From a checkpoint of a small mixture-of-experts model trained on Wikipedia: width 128.
Below are experts of layer 4 (counted from 0) of a mixture-of-experts language model. Rows are named down (a neuron's output weights, with its number) and show model dimensions 0-127. Each number is 128 + 24 x the weight over its row's rms, rounded and kept within 0 to 255. Numbers have three digits each.
Before each expert's rows: "comes before" lists some tokens at least twice as common just after its tokens as in all text; "raises" lists some tokens whose logits its average output raises strongly, later layers aside. This comes from a sample of Wikipedia text that the model never trained on. Tokens count by the router's weight.

# expert 55
comes before: "1", "2", "9", "8", "7", "3"
raises: "i", "er", "eg", "os", "id", "us"
down0:110160125122143110137141115055121097151138149156091118101160112146101114136167097129104133114104124149129098152114118101149157183096136111144089111106124135134124139119111134122084121088131077151120119163091129086131104111148139118108134091102170123098131139113110173129151166114090100147127100147125172125153166108142121121102082127116103097130125098151153166137138138133163112132167
down1:116111078113122153138135176124134092129110144141121139130141144165122136141144134175112154103124140112108131167095124136132091147112093177172146119142160105086101142098139160129141183109110094139163152134159133148175149119133109119137093126135153171119090096136114155137111090134101146128123113100092150091105138170126122156181155130138170119076142118093141113127106105102132115126121
down2:163124146139103110139142135170144128137167107067143123114136146139122107126132144143158156141179113098145125125131111123086120133178107115108111178147147141151111107137156112138146141130108165136149125162161107161127172109151125127147224125112103103138132096150130150117130123091113123145127095119116203126129065148108126136148125112149134144110127141131145088126135139104157088130133
down3:105166145151153129119086144124161105106082162107107113084135119140147077122146110129135138083121117095185117146067115113172136145162114146127138131118157132139146110131148153134155113159144102144160139080119129156150112103125128127124097166166107157107136126106110094134149177132124135096151161184161184114156126126132138138130131117115106125148111122150105131111120113096129173157125
down4:073130152123108067130113175134105102128133096167101098148116103152144145099111133146138160088147113101086155128140149152144102158117130126118112119129126147115142140108154173207145153144143136130135111161121122125132109178131128107121107128170099105141137105159155157133128141087159119094164131115107143143142140137113159130173102123130118148083096103125137134154141122163107132109076
down5:129119104110162080112119103131107122150174136132136108091106152127128093146114107118132100152172136141173102144106121116169126089107105118132144163131127058118133122143115179095114106141147120166129141078102084115119114131107096137113128140136117171108149151164073134109123147155110143138128133106113145110129117159179124158128134115083114119128149192112174120103148132098125139134127

# expert 67
comes before: "|", "-", "ee", "   ", "ie", "ane"
raises: "|", "New", "International", "S", "U", "A"
down0:072143135112120127136142110130116132129109109114087142114114148151160106107181089127111164117131152096102128136144138077159128115150125124107098118133135153121127177104132121179152120100084131142088156123068156180151123172145153135103137091119138074139127108149142185139142129150151118121124142138160124142140111122144113093156109158148122133145112159173080139138143100123105099127110
down1:124105156098137100141145109103120175139161088164151156117138151101118115126149047187097141132074163123128151126117126146191171129123106123123139134132116144097137113093161136122100163098135130173114136137145117154131133140102128140149130126141103106113126099085115133115157115147145141150108100148108127117118113080059127113145123139122137140121150157129124118085126108104089098149121
down2:115109149154164140141094154124142091164156117127119135121089095064131142100130113151131084150147143141122129075128116151184141113089147130115154122141113115154095175129146156148132118122146126130113132059108094123115132101124159163132104122117123146142168115115139123110119172136133140148156113128101146147121166169137140119118164116134079158152093124099112156097145166127147165094103
down3:119120162129155100114176103136098116068137135122113132147094149153159124136177151154185137126097140110134133130074098155089118130125138075093154142159172106125128121157173129126146191122132119114135138091111109124107139124178180112143131115121126138142163122124135125145102106153129109162081145113140143077111146121118158081139111137117125163125127114161112107103122129117135129116121
down4:148103143116107139089131118146149156105090114099093163111109138107162117122150105152140142094135115122059083114102126109082121115106168122134141141143099125131099115155136156131132107152112109136151131112121125094105134142116120115129150084102160105147134177070128143080160125143156123079146123125150100154160122104150132154097163100141119112140166124128123116145098086137115187099144
down5:167122095178140123117115125165093154153176105142141130179169142144081135147125129156113083195130135143164150147122135155117130113129135119116120136143182099155102161135148108141132133108148118129118176111105121132097140127121074120162112122137121154122166130121175172129134089091124127098118122115103143173110108128131097114120106106153100166129085121137143169140141119138118104131150

# expert 52
comes before: "1", "0", "2", "9", "8", "3"
raises: "irth", "s", "e", "ear"
down0:140141155139113148128112138128136139123143149171167129113140149130153130096181118126148118102116063117154095158133170100131064148139113088132134152098147108113118162112147171089164128113107163120114093134122111130129158128156088137157121107143078105112144172115143105132132146087101103138144092134163149102088105133150173134148128135109121138123078098096142136145144128106138160106126
down1:127181111128094161114106114116122118143133096129085141121112170138119086135181135167098135155092139132111051145139113168164111107108109107157108142163140116093147130122143156108157117128140140120126162139134092149187110116122172144087096140132155108114130137179157149166094102143126145122139131158145156123127127122084145125167128097124126119117152159153108140117128153146138105104139
down2:186130126132132103135149121169143139148106130134119077146131113171123111091129113136124163106118168141155161123133130120118134147146124119125168134145116130140122161154160107136143123111136114135113158151121178095111123157149147148105062137175096108180087124109098172102125134125133120145133120124142125100146146136129131125181091141118144131136175143140102120141156155157045170133111
down3:118111117120105134145091146100123102158161135132109102142167085111126111089141137115135139150118145158128105126082129133081105131116178131165107147127116096162099127149152143077099119149184143108129125094153098108168117159148131167158183076099152097103138169145122110113127140137101149148103131157139099144078135127125117090090161136150117141126142138107137130112155112111150115140149
down4:093090078136141097123111123106127152103142141144105167140091075147131120116134144127149170157122116116075114108119092134153109091125119140129126114164128144107159075112099155134098167143178140150123154101130162135155116135131135140157150121115079159129105133119140134103125106131119118130091170158127116096135080149105100104130126107098136113110139078139155097077102081140123113131110
down5:137122122139103092141152174087119164134143179105123153127138099125095112106152116073142132124153133111109104145134132164091144106115149122135153147125116123115091156136065151153157150149140181115088184120136110099119143156145093080132147096105080105121132132139154120129104100103112160129112128150122128131128138116166119093140098098126096150168116128086112152165140151146132111133157